config = dict(
    moe_layers=[1, 2, 3, 4, 5, 6, 7, 8, 9, 10, 11, 12],
    balance_loss=0.0129,
    vocab_size=4582,
    beta1=0.95,
)
Below are experts of layer 2 (counted from 0) of a mixture-of-experts language model. Rows are named gate (a neuron's input weights, with its number), up (a neuron's input weights, with its number), down (a neuron's output weights, with its number) and show model dimensions 0-255. Each number is 200 + 30 x the weight over its row's rms, rounded and kept within 0 to 999.
Before each expert's rows: "comes after" lists some tokens at least twice as common just before its tokens as in all text; "comes before" lists some tokens at least twice as common just after its tokens as in all text. This comes from a sample of Wikipedia text that the model never trained on. Tokens count by the router's weight.

# expert 6
comes after: " ", "–", "0", " (", " $", " T"
comes before: "9", "0", "8", "5", "7", "6"
gate1,204,198,205,197,215,223,162,207,268,244,193,282,247,222,222,212,172,196,232,216,126,160,252,164,255,167,205,191,152,213,184,212,174,215,244,221,250,215,205,193,218,233,235,176,173,207,161,193,228,244,203,270,216,229,221,202,222,173,183,182,226,237,173,214,130,146,177,245,204,224,218,163,160,230,131,285,168,164,160,188,203,222,171,149,198,218,196,209,195,193,172,160,223,191,220,218,237,197,223,131,230,151,173,208,202,191,177,245,166,189,178,204,146,199,234,258,231,168,185,223,206,194,204,186,162,226,222,220,241,207,175,189,219,201,233,205,201,225,230,225,232,236,188,217,194,202,211,225,160,154,197,201,220,175,190,131,248,205,236,227,163,213,221,189,220,215,175,205,184,162,168,217,240,246,185,247,232,151,254,231,228,191,137,221,185,195,208,201,252,221,153,155,232,205,183,159,193,261,194,213,199,186,193,243,142,210,194,245,245,216,232,200,177,216,200,179,200,183,199,184,191,240,181,236,206,207,209,243,183,191,213,226,184,225,183,193,158,179,182,194,234,224,212,222,174,208,243,230,240,157,205,196,199,211,167,180
up1,218,231,187,210,140,184,243,201,155,184,202,153,176,202,207,166,253,156,177,201,254,261,178,260,168,236,205,188,237,168,181,143,230,167,200,201,149,230,207,226,186,152,175,222,215,199,216,231,184,159,213,178,231,182,183,204,231,289,228,213,210,183,200,210,280,241,202,157,200,162,225,193,211,132,266,140,234,260,242,180,213,177,220,234,194,172,226,168,201,203,232,226,172,208,183,201,183,169,169,234,174,208,165,202,180,246,215,177,212,193,255,220,210,195,155,167,164,233,205,215,181,184,195,195,245,198,182,142,147,145,198,161,198,209,185,196,184,175,202,202,182,193,225,200,200,170,188,187,263,223,197,212,193,233,224,265,161,215,192,186,224,215,168,212,190,223,206,199,207,246,205,204,166,169,173,202,191,263,178,162,163,197,279,152,215,243,225,202,176,164,217,248,187,175,246,223,251,172,222,203,207,239,177,156,191,216,176,189,202,211,180,199,221,151,200,193,199,246,211,250,207,174,197,169,235,167,191,178,244,208,136,192,247,170,212,210,237,198,177,217,137,191,167,189,209,207,152,174,237,207,197,198,187,201,236,191
down1,291,191,224,171,153,200,205,200,195,219,185,192,182,206,200,229,229,152,194,167,224,137,204,182,190,195,214,156,180,217,193,237,187,239,228,186,208,229,183,145,233,203,186,204,199,195,233,203,233,206,214,255,173,174,227,191,155,161,238,174,162,217,251,213,179,209,218,204,204,228,175,129,266,181,202,173,259,211,210,217,193,227,211,243,134,235,229,158,231,267,179,198,153,166,183,256,186,253,212,218,207,263,189,192,189,230,230,133,222,169,204,138,228,229,190,189,225,252,149,228,176,209,195,166,175,184,250,216,195,150,198,222,210,215,172,194,158,160,227,242,201,199,146,178,203,154,171,151,273,234,197,204,188,221,176,202,152,239,188,222,170,155,161,216,251,234,178,143,194,203,196,198,204,187,220,197,193,202,180,172,183,196,212,255,205,275,164,216,223,203,208,218,236,217,223,201,195,197,191,219,192,188,196,242,180,232,212,220,235,185,231,195,202,202,226,200,202,225,228,144,237,215,193,246,193,178,243,229,230,169,191,198,178,213,209,195,192,255,153,199,211,269,115,213,198,194,203,202,244,229,189,173,184,230,192,221

# expert 29
comes after: "0", ")", " ", "3", "4", "5"
comes before: " ", "\n", " —", " +", " −", " N"
gate1,173,195,154,173,205,264,173,235,184,163,252,188,169,172,234,200,195,200,273,224,196,185,253,134,190,195,241,184,206,228,222,140,208,212,210,230,230,143,215,194,187,169,263,154,203,225,212,186,198,190,210,247,184,194,184,153,215,197,220,206,202,234,212,211,213,241,203,187,234,196,188,154,169,167,262,215,176,214,153,168,206,207,153,172,165,202,148,170,189,160,203,225,233,213,209,198,174,197,220,224,223,195,214,199,193,204,180,254,176,161,187,197,175,263,206,198,199,194,206,144,200,203,184,215,199,237,217,270,202,217,203,221,161,209,224,133,238,182,171,150,229,187,214,224,210,211,136,163,155,186,181,240,164,286,272,166,259,189,213,205,173,242,186,241,237,201,200,221,241,194,190,178,200,221,283,187,163,195,225,188,202,182,209,175,259,208,188,180,135,198,145,209,192,184,186,179,204,208,223,218,217,187,156,212,194,181,215,218,201,202,155,213,176,163,233,172,159,201,168,209,124,212,213,170,169,160,218,150,195,182,215,238,245,198,166,202,180,196,171,179,209,256,206,181,195,214,218,196,247,269,250,213,195,190,178,186
up1,188,240,179,185,135,206,198,182,155,208,230,181,181,207,185,246,262,174,209,182,213,190,219,195,185,227,222,228,221,153,145,217,222,135,215,173,176,251,232,152,214,189,221,218,195,250,172,221,236,182,213,146,225,200,204,221,213,237,217,179,175,191,148,153,181,219,238,175,160,168,221,245,209,175,233,213,230,165,200,223,191,175,209,228,193,187,179,208,206,193,173,234,199,203,253,211,220,189,206,171,175,279,150,169,186,217,216,181,215,196,165,196,240,223,156,195,181,186,220,249,165,128,202,243,238,180,128,171,197,195,215,205,192,200,187,168,205,177,180,210,218,189,202,199,210,225,217,213,241,263,245,191,194,172,154,227,171,157,190,162,255,167,205,162,201,247,223,268,183,205,183,188,227,216,117,207,239,207,224,246,200,205,269,166,150,188,260,247,196,223,240,186,172,180,226,192,189,203,215,231,155,197,203,237,190,189,188,193,165,174,215,172,180,182,213,214,259,187,242,248,236,222,152,198,212,260,162,212,189,202,193,220,196,207,216,225,153,185,234,202,190,201,147,202,129,210,277,199,176,137,185,200,198,201,230,192
down1,159,222,217,196,210,244,217,195,214,176,204,188,206,152,155,204,232,215,257,164,192,196,227,194,179,165,162,180,208,237,166,193,169,206,176,300,228,189,215,188,200,188,174,163,250,208,201,232,185,201,202,192,144,204,169,210,206,229,185,196,249,179,230,179,181,241,226,194,201,238,230,199,110,215,173,256,203,183,145,210,217,208,270,191,195,212,208,201,198,190,182,150,183,192,198,185,240,166,187,199,170,196,233,186,159,191,198,179,160,182,188,209,204,184,219,189,161,214,173,227,192,185,179,260,226,229,246,281,236,183,187,205,198,225,187,213,248,164,217,149,186,248,164,233,205,157,175,213,195,168,204,203,203,235,194,207,169,189,229,209,235,200,202,206,278,187,181,243,160,229,179,164,128,249,208,231,173,205,216,179,158,154,201,202,195,202,180,250,192,181,160,190,202,231,147,206,215,213,180,213,193,174,254,197,166,210,240,233,209,129,107,198,234,189,205,197,238,151,231,142,226,212,198,215,161,192,197,222,228,189,167,210,200,242,163,189,200,216,186,202,225,199,149,183,144,201,255,193,234,281,212,173,232,160,158,198

# expert 8
comes after: "\n", "M", " Born", " Released", " Coordinates", " Country"
comes before: " ", " C", " P", " R", " \"", " D"
gate1,265,229,221,183,192,208,227,203,227,239,254,166,203,182,209,181,175,185,162,201,150,202,122,242,185,199,193,197,213,126,209,183,246,243,201,241,189,221,190,203,208,179,220,219,136,175,177,227,204,150,148,206,135,230,205,165,162,215,202,156,204,166,184,177,204,204,185,180,233,184,184,215,206,235,161,218,225,222,246,211,290,211,196,151,170,204,195,205,198,255,128,149,230,210,208,226,203,199,205,155,230,159,218,227,188,177,190,194,187,251,261,201,175,160,214,147,178,193,219,197,177,203,262,174,220,230,143,202,154,178,209,174,212,261,158,178,223,183,165,214,214,146,227,218,191,183,204,234,217,194,188,177,216,197,206,219,167,178,189,218,232,217,187,201,161,191,223,188,168,288,243,242,137,182,202,193,144,184,186,213,258,265,203,256,207,179,192,208,185,178,155,200,204,209,224,150,166,203,172,189,174,192,190,174,182,200,191,185,201,232,208,161,192,231,284,225,220,185,210,203,219,171,188,214,195,207,143,213,222,204,230,204,193,177,213,194,168,210,186,237,191,219,206,234,191,233,224,180,113,220,197,227,196,260,220,212
up1,197,200,187,222,188,186,171,206,172,177,172,201,194,173,201,285,230,194,233,216,234,209,276,194,217,171,234,188,234,237,242,192,192,166,177,132,230,213,247,215,189,229,212,189,210,166,194,179,188,187,220,247,235,173,180,253,208,206,177,198,204,214,206,230,225,185,190,219,163,184,190,194,217,179,240,200,184,195,169,223,153,190,178,239,259,196,186,181,186,172,247,227,193,154,206,200,178,189,180,200,187,274,211,193,195,240,198,230,216,142,105,184,202,217,213,233,254,190,175,210,172,201,223,229,236,224,234,251,262,190,159,187,196,192,216,225,171,212,191,168,192,182,184,159,222,212,165,171,179,210,168,215,178,162,182,150,186,222,180,254,154,205,186,196,208,178,173,222,240,136,182,190,259,187,288,175,271,169,233,166,173,128,204,175,164,225,217,222,175,233,241,206,197,177,149,231,224,174,200,162,165,213,170,227,257,170,215,211,179,172,203,227,221,194,160,192,184,216,222,196,185,234,190,190,237,182,258,220,169,198,178,234,226,217,164,164,193,186,217,187,198,177,199,160,190,174,216,227,275,171,180,105,209,196,165,179
down1,189,140,150,188,161,203,181,187,197,150,181,152,262,140,251,232,202,137,238,188,156,264,188,216,244,189,197,201,206,192,203,252,211,182,177,253,148,286,250,208,231,211,245,197,208,216,183,218,221,221,164,198,238,204,177,196,211,208,244,206,182,199,223,271,166,188,211,151,215,192,221,179,204,221,229,183,184,193,178,188,147,193,211,162,185,224,228,206,255,173,205,194,125,241,209,197,214,174,191,177,185,270,185,190,153,193,154,124,221,221,198,179,237,214,145,233,199,223,234,174,193,193,198,186,192,187,169,197,219,112,210,194,191,172,239,210,196,237,175,244,245,189,186,200,179,205,234,263,158,166,191,204,214,121,210,206,191,170,229,231,155,251,217,218,183,156,232,214,187,171,203,193,201,204,163,201,223,241,197,234,177,167,210,202,210,178,196,230,201,239,208,204,185,210,191,217,206,201,211,261,263,200,253,184,225,176,207,133,218,163,160,214,199,230,209,200,232,168,135,202,177,164,197,213,174,201,182,183,196,177,230,188,204,212,171,196,173,171,214,233,219,209,248,198,155,223,229,196,205,183,198,216,203,175,226,133

# expert 53
comes after: "2", "0", " ", "1", " S", " g"
comes before: "0", "1", " |", "2", ";", "9"
gate1,205,217,213,178,226,170,247,209,164,197,210,232,161,233,203,136,226,167,164,177,176,224,194,186,158,168,202,211,180,228,177,224,190,184,177,193,187,157,231,219,133,165,210,179,208,230,243,197,208,229,231,221,186,189,172,215,182,243,190,179,243,157,212,188,255,228,204,231,237,270,234,220,268,157,177,161,236,176,171,251,225,220,170,224,211,186,278,276,173,215,188,208,243,182,243,210,216,143,151,178,232,217,213,208,245,217,231,208,167,151,219,206,213,172,163,201,202,178,208,191,195,237,245,123,236,230,244,212,211,214,199,174,183,174,209,226,250,170,202,154,199,193,214,201,207,159,185,274,233,210,234,242,197,126,201,208,142,168,209,213,198,197,156,235,186,187,208,180,216,179,187,188,222,199,227,219,210,204,220,249,185,229,201,183,171,193,192,253,203,185,142,159,216,177,158,249,228,190,177,192,157,215,225,191,167,205,179,238,191,187,241,209,149,164,149,261,176,220,255,229,137,196,201,201,173,206,207,220,187,121,201,186,197,163,180,237,208,248,206,163,162,185,208,203,192,187,225,195,233,201,213,207,213,156,201,204
up1,200,171,156,225,176,251,178,159,188,207,215,170,223,186,223,260,238,219,177,205,188,141,225,229,216,193,245,153,217,214,213,228,213,233,168,170,223,284,153,188,174,222,182,184,173,172,224,212,191,156,189,175,213,225,224,201,198,167,234,208,233,212,183,210,179,252,206,196,157,191,234,171,177,207,186,190,187,218,251,175,186,172,199,215,248,197,186,183,234,166,197,184,176,238,227,199,226,211,213,140,170,142,157,243,170,212,290,189,230,232,210,237,220,186,195,205,150,275,191,223,201,192,207,272,177,195,158,232,195,205,238,182,188,241,219,198,183,220,195,171,213,266,213,248,210,171,264,184,200,164,202,189,182,210,155,228,211,233,224,236,215,197,179,215,172,230,200,230,203,181,234,248,195,213,198,164,223,254,179,166,202,172,173,187,182,185,242,206,176,206,242,242,165,183,198,206,190,215,203,222,174,189,194,193,189,181,207,227,215,209,154,237,206,176,246,203,185,187,208,193,208,180,212,248,187,218,151,248,253,332,166,238,211,200,230,202,226,149,196,191,137,135,216,205,174,166,208,246,231,178,203,186,153,191,246,206
down1,211,144,196,198,188,223,173,273,191,223,215,199,158,216,165,171,217,254,184,209,215,163,133,215,226,190,208,260,169,186,195,154,199,249,185,194,168,206,261,202,187,191,209,180,156,212,197,195,220,243,194,217,254,164,220,230,158,202,161,238,195,206,214,210,192,198,255,181,211,165,172,197,171,134,215,177,209,206,201,199,151,183,203,188,222,221,211,237,191,203,232,215,186,124,195,223,204,224,225,174,181,157,212,165,155,178,118,182,206,231,228,174,222,244,207,161,264,221,234,186,209,247,216,193,194,237,218,230,212,202,201,136,194,149,182,196,181,203,225,201,175,180,185,227,240,263,199,206,206,239,175,219,219,210,195,154,195,187,195,259,214,225,250,221,217,217,244,209,171,227,189,183,192,126,203,193,199,243,204,157,216,223,189,195,237,208,227,214,244,220,216,246,149,247,187,203,190,199,225,241,180,149,222,167,213,223,173,271,231,253,187,206,165,225,240,182,219,163,236,190,186,170,220,177,154,194,176,222,130,171,141,220,215,176,194,215,190,249,161,231,234,165,145,219,226,227,210,172,165,180,197,180,166,167,202,264

# expert 59
comes after: "1", "9", "8", "0", "2", "5"
comes before: " |", "8", "9", "7", "6", ","
gate1,196,189,209,217,207,208,215,213,204,220,187,113,197,143,178,169,190,294,241,186,266,210,189,265,192,196,213,211,196,279,232,242,225,163,236,181,218,192,186,208,210,211,211,192,171,210,193,205,194,186,228,199,211,155,178,201,232,225,170,203,191,172,251,222,164,234,217,209,170,247,232,203,178,176,213,127,159,208,191,213,192,260,226,227,221,193,204,208,213,247,180,241,177,227,147,236,167,221,159,208,187,181,264,185,180,230,221,158,200,211,189,204,193,164,199,215,200,203,177,250,209,214,191,264,190,176,213,229,139,165,243,105,240,221,242,234,184,236,221,213,177,235,250,222,189,213,198,197,165,233,252,212,185,223,220,179,217,194,245,216,207,197,147,223,173,245,176,246,251,195,226,179,253,223,211,222,212,166,208,196,233,244,169,192,198,193,196,144,171,209,174,184,197,219,166,206,157,235,155,251,118,227,179,224,214,168,152,188,207,272,212,187,212,184,222,166,179,184,209,235,212,169,176,146,224,203,229,205,192,230,132,215,173,193,181,180,192,199,211,224,207,170,200,202,246,203,177,191,244,215,218,180,165,187,203,190
up1,193,210,200,250,226,210,169,207,214,155,146,199,168,239,182,214,226,174,169,230,190,168,217,190,226,176,233,203,190,241,213,172,149,198,158,205,185,191,217,187,240,216,217,230,230,201,173,238,227,264,200,198,205,169,244,201,198,167,230,186,192,172,200,194,216,152,231,213,245,196,194,186,226,191,200,213,187,218,168,227,215,205,226,207,235,219,172,195,163,160,252,141,183,161,206,212,210,183,242,206,180,191,205,267,148,211,182,210,198,165,175,202,214,217,150,228,218,216,234,140,180,153,161,137,189,167,222,230,177,235,213,227,151,235,217,157,191,230,205,223,198,207,137,178,186,189,125,221,255,206,206,125,178,179,190,109,216,196,157,232,120,248,193,204,247,207,238,182,213,158,166,218,130,243,185,190,158,194,189,143,208,234,237,181,162,172,252,189,163,154,174,216,187,210,173,215,207,199,178,212,186,134,168,159,143,222,189,176,184,210,216,173,176,165,172,176,197,137,205,161,222,184,182,166,174,169,207,168,205,205,193,201,183,220,185,160,191,210,212,199,224,205,225,229,153,194,184,205,229,230,230,241,161,206,154,146
down1,192,124,240,219,176,217,210,221,191,194,203,218,249,216,235,187,209,260,238,191,284,193,196,261,155,207,201,200,227,203,193,218,230,242,183,222,170,176,161,193,203,216,220,179,185,165,228,193,248,180,196,170,204,179,142,242,237,259,223,199,208,165,227,133,202,249,195,219,180,195,181,169,212,165,216,200,192,186,215,166,295,196,182,193,192,203,213,200,190,243,221,168,244,218,210,209,185,188,143,135,174,250,247,169,222,193,233,257,189,188,241,182,207,236,200,131,162,141,167,248,241,216,233,192,232,177,231,209,242,144,253,181,216,150,205,213,198,195,227,181,172,195,203,192,201,156,214,212,162,229,208,204,190,168,174,216,191,166,230,175,191,198,189,204,228,206,202,242,169,217,217,206,224,165,219,184,222,211,246,193,230,200,183,142,205,236,220,222,185,165,228,184,191,201,237,198,184,197,181,208,203,243,224,204,237,249,215,190,222,204,217,243,237,192,219,201,159,213,239,197,172,181,227,183,233,217,189,205,256,166,178,260,323,253,175,199,174,209,191,203,205,247,181,164,199,194,194,258,203,240,213,168,184,165,195,185

# expert 52
comes after: " ", "1", ".", "2", "–", "0"
comes before: "0", " |", "5", "–", ".", "6"
gate1,154,168,203,196,245,159,229,171,248,234,219,193,182,224,231,207,148,160,230,209,206,183,232,187,199,209,196,175,254,193,164,213,234,160,181,170,127,231,177,160,158,160,227,240,205,158,196,225,167,202,206,261,142,206,151,200,171,206,206,226,161,209,149,192,166,183,185,223,136,191,170,198,155,243,165,166,203,197,194,176,153,195,156,223,192,196,244,227,185,165,144,168,235,214,207,216,192,238,213,252,196,210,209,242,193,209,191,207,166,176,189,249,171,225,207,247,274,257,280,239,228,195,191,220,209,191,190,193,283,158,203,215,238,244,165,200,256,208,152,202,239,188,182,224,206,221,229,219,205,177,221,204,229,185,181,162,180,204,200,219,202,233,239,214,217,192,207,168,202,214,236,196,182,204,154,167,215,169,190,201,225,203,232,207,242,242,260,227,155,210,175,210,200,193,190,216,186,272,193,182,176,232,178,195,178,191,194,169,196,224,171,209,181,248,180,172,221,226,162,174,224,200,203,222,190,185,191,137,189,198,158,176,195,196,206,181,189,194,212,145,264,114,242,219,241,188,215,216,161,197,241,188,218,255,212,236
up1,210,169,151,209,204,173,235,216,220,215,194,159,163,199,215,198,202,223,189,162,200,130,236,207,233,237,203,260,160,207,223,200,212,232,163,183,215,213,199,212,168,169,212,249,188,149,190,232,229,230,185,186,154,195,236,175,192,181,200,123,195,225,184,201,194,200,125,213,246,199,154,210,190,215,165,147,170,176,177,230,232,178,189,194,279,195,271,215,216,213,212,183,209,195,217,218,205,209,237,242,214,205,223,230,224,249,215,213,172,237,234,175,208,273,219,234,249,223,199,246,161,204,209,255,183,211,172,197,266,179,206,212,248,209,194,180,217,180,198,198,194,197,182,185,207,237,255,201,163,186,149,228,209,226,192,188,180,211,201,219,228,257,193,205,203,202,239,156,212,263,186,212,219,228,169,169,178,221,269,167,262,200,183,216,163,171,236,169,219,186,196,239,184,158,183,167,228,250,200,142,193,227,211,183,187,186,212,242,194,178,215,198,170,173,172,193,186,250,156,217,213,157,142,206,247,174,267,180,233,170,206,215,213,138,207,217,227,237,232,159,243,167,180,173,281,182,207,260,165,209,209,196,225,217,201,208
down1,174,204,188,179,219,149,205,205,186,174,197,204,178,202,216,178,196,193,137,186,266,143,213,163,193,192,227,187,182,233,177,156,217,164,207,171,234,184,235,200,165,156,237,170,132,212,181,217,209,204,201,162,184,180,191,211,197,167,212,203,186,219,181,198,178,171,218,181,181,212,224,189,207,182,267,205,220,215,172,187,208,210,171,136,185,166,211,177,177,243,202,228,231,243,196,208,217,168,207,196,211,233,180,216,145,182,234,218,251,210,233,186,134,170,202,188,187,237,216,183,190,214,189,212,201,209,200,187,184,181,255,177,189,154,231,227,229,204,178,185,270,219,204,239,214,204,268,192,191,253,227,201,228,246,208,221,190,238,209,194,221,185,136,145,204,219,260,219,196,196,191,256,227,201,154,218,215,184,197,181,227,123,209,232,209,169,247,154,206,199,211,229,221,229,200,193,260,202,194,209,191,197,193,203,222,217,208,267,189,246,111,182,225,196,239,221,245,200,200,201,151,205,152,211,169,143,220,269,270,201,173,176,245,220,222,195,177,232,187,268,202,230,212,224,283,207,225,194,114,133,212,188,223,176,212,221